Experts of a small language model.
Size: 14 layers, vocabulary 4096, 63.6M parameters.
Training: a variant of Muon for the experts, 316M tokens, 9647 steps.
Below are experts of layer 3 (counted from 0) of a mixture-of-experts language model. Rows are named router (the router's row for the expert), up (a neuron's input weights, with its number) and show model dimensions 48-95. Each number is 500 + 50 x the weight over its row's rms, rounded and kept within 0 to 999. Numbers have three digits each.
After each expert's rows: a language model's description of what the expert responds to. This comes from a sample of Wikipedia text that the model never trained on.

# expert 14
router:519498438513468431476492582544450634473424594452489579539504491467531479487551546582555547528579493479510572511438586512550599529429530457565524
up0:525465528387408473501485571492569451528501496519534446555471426503447422400502539549448467589480590538466465497445519555447527495550435539512486
up1:477532483528562499456436475536454470646485431518444466520552454457490450540510465483586482411494531475486526485485457572547567496455496521507522
up2:541433442437598469534570448526405588489454499521404522506442550542523473546463546483478450416427477477590508449554477533457511529473506548401431
up3:548513537490532541660519526499447504471370510505446589592534551522528573482474534559484427547464499479435482471559467544508544577424551506454414
up4:524486509464485511453425528488606449551483430575457470549482485485454345535430544535489450483544542576527476500479521520497540485513459489521476
up5:521486473446434610439479461496516510403502520532535435508514431474460450342589483583551537436574494497502495561478499434536479399522433470493550
up6:461475503560479415551479456529517515510546505515566577517601497611452460525514548448489453506554519618458495582426546524488552441433458487515541
up7:439507536467480471477533455433480531500418439479534421510563545542473490573431490534521517540509478511519426517535578540513425484547584532549501
Description: Second syllable after initial. Letter pairs right after a capitalized first letter in names and words, such as D-ur-ation, D-ur-kac, B-ih-ar, K-end-all, often in lists and tables.

# expert 5
router:431463462523480458485528588499434463465485567517532510535561566516532465569487542530506372521555550508451494363474548551492553527456490591445471
up0:489596491555580558564434455485454382504434526555550572481478533495585425555598528497480507588527473484534630390539572497526475538541496510452541
up1:441434422538474571533448551465489500483432531411517522519489464542401483491446439406467522555464341475568607539447452581493473490397544485632542
up2:529474571473506482572494475636503524550528452583506481468612490571476511513471491477528426519518401524501521473486492492505567443435509486460445
up3:467506506470500546464432518548439421476513446473499618591597394477512559509479487527474489500458557447413399492507465441477387486421533447458525
up4:618603427490462462560527552481518532538479556547532516416503479441427477526535545522519547482421468449452538463466481534482514438326572522611469
up5:560386443528466476431515528512536578455532518507499507506515486528533389519518466450540494527519542526472547408432526467405452510381489541510470
up6:487479579594500413520484532495489498483465580575523551491496569485462470519494497459570512479539464547563538509488451486501450490444498455403492
up7:574551490520427461489518505526548529596468461495520459490453460485544452472518493569505474488431556480555450598512530518488425487460513487523584
Description: Punctuation and list markers. Closing parentheses, commas, quotes, table pipes, list dashes before Born:, and function words like the, of, and, then.

# expert 13
router:446507513466464434506536525537520494383495514524479516481541459526494440515431481558388396504543537484498492409543563480469620527514495533590497
up0:583434567456436547388562544484603437478456442530543495510534460435554447527416550502479519446429495457452584541532468542462552511477545448603434
up1:448521531506443463571503427490640530491560491545528561454543523545496487537481423481506558470478473483518343518506576478445452509418476527542474
up2:509518516502562573493533532533440531535545481413486522547571553551490534444534532437505518508426533482495456455432510492445548503437420511572468
up3:508512518487491461490516410527545524500538594404524420492430476529384470531482572625456430488538526548577480457504440578500578437433485493538456
up4:414508541464587507500586533557519502492541488475477587552497529549417526475459541509469540413437571494527549512476444590543445409510526517532532
up5:483502491416496531508455460476492453501440516525549481374534549510529503456499566489514390420508531489562370479493505489460576541471486475547551
up6:583567464539554498486515525480565566518545509534515548482439525533529428578501407432502483484520443523465569508546474475509537470545524545465488
up7:450405556567574494553513454417509568484543458455565528566549467472519346575503517440512501564479512504477536647526447467500492417515430442526463
Description: Inner pieces after f/b/sh. Middle fragments such as ab, or, ed, ied, ized, as in fabulous, fabricated, Afraid, unknown, higher, plus byte pieces of CJK characters.

# expert 9
router:476449496546495413506535544615518517386494553497516526578552513495526546512460511553519505560519514512530526455408559468529539541364523471540470
up0:470490548572507565506434558587557491618488549438515465551472542514431432509425473553541579424507539578497495468513532450516478462497487474412528
up1:498513533441500513545517487546493476514445461433503422506491469561558594520442615489493430431461529494568477342427518413526518555423463526479552
up2:497526447498582435440464502482436443501478464414484464430564528545544489428533513549424505487513421498523537552512482550565474493531463429572448
up3:465525456421520560515529561576500471528482467461469537433548472530446459533489530552476468425502525460526512439490464509452513432509505516482533
up4:513482581528497436396456469461547539503500519479422552511467388518543470455530471546556540564489443533511510469521489493482526500530474593496524
up5:520503550551442358460514484424527535412459535491481506498506563422489580528450550504446517444480517546341557493480516393435462391461558480418525
up6:515474492591435512385463454531468529442524533506523593543547522391531533507523468484489493505416514521558450495521436477513550410508478579475534
up7:435578591547407544519513514545553472434570487590572414572458454528645537413428432452432504465542490454500539561497519483490419543554546367437490
Description: Fragments after V or H. Word pieces following an initial V, H, or v, such as Vu(h), Vent(ures), Vers(ion), plus u, z, k inside words.

# expert 10
router:403517509484507493542485526537497475389515582435559451526544495483507430507393475535477477499547515535549463396499507580393535565516407461488536
up0:464398498484523464547569452560483454460452537433538532488558401530439523489484441536502465500468396555477445486463540517468492443452549498470538
up1:426451542486532539566467592520502502520428509505552452530451472479581525467471488484505499588527468551378595513547435557490386427524513493519515
up2:500513498541477554470487560535541509445478527459591490480528547519385472477433488545606485411459446510520515382408503548524576523539431593420500
up3:474555452458527407531559529456485421460518544521466577597546518615487592513501517558468394484509500475431556464546599473447473451595558430488459
up4:493484451516515601472495516495524605601488401503489618504484549444517371427454474451489513450511519469539435526549535504511501513566589542529465
up5:487439509599543515465617423460383523487417499564544552531472465516487556468521469439524433547615498483511435476462484563445551467441473454492499
up6:554567529585496515414459495489547522545474355562468523543611502547510489457531386455602513476573559499568518471631546550514520568509521433518468
up7:438608475540420453549540496504478504429529518571499444512501423457414438548464484545576456524605451394523493522533473601471571488478464494502513
Description: Adjective and name endings. Suffix pieces ending a word, such as -an in veteran, Cuban, Ocean, -us in Latin species names, -y, -ry; also where, during, with.

# expert 3
router:410449461478509417515524535581490586414498591447509485579540476540483521462491521570467532492592462534481466524547520503510599468446550500535478
up0:457452540402601478479539478437549447423408505496518521521600607453507540434465480602484385490501547548506445549494479451436533498510419548574533
up1:499411420473532490528593478573548451419459477447519403489437494590465511530415481477459558499454516521448478460445463616567488436538457507575543
up2:416481519479505531577476536592440537542536512470510502504535512492572564421444486446497456509504458442501482464491406559521577508522496546541482
up3:574523450358498449538489476517462453550481421438570408539541528509494416434400488490473471442453543529491377510494546481502532423498453518479475
up4:472437508487448553504467568512491496391385479467498491560503503495442458422526473508462442508548506491582567578502529479624574530453459465495497
up5:578536426480564513541488515536509477477513572428462474513489581464347511519469607492531463467550512497518505574436488596513493455548488508349489
up6:464543430532479496523510458506499565523521553446564449498477461505591390566415497593526541493569485547467484521458425534521407512543417552519596
up7:502516473377530529424474505498577566553512535352456534411494475494492443476461409535478474492498506502547450453531565519622530514482531427575494
Description: Endings after short capitals. Suffixes and fragments right after a short onset like M, O, S (Olympe, Marysburg, Soldiers), past-tense ed endings, and month names.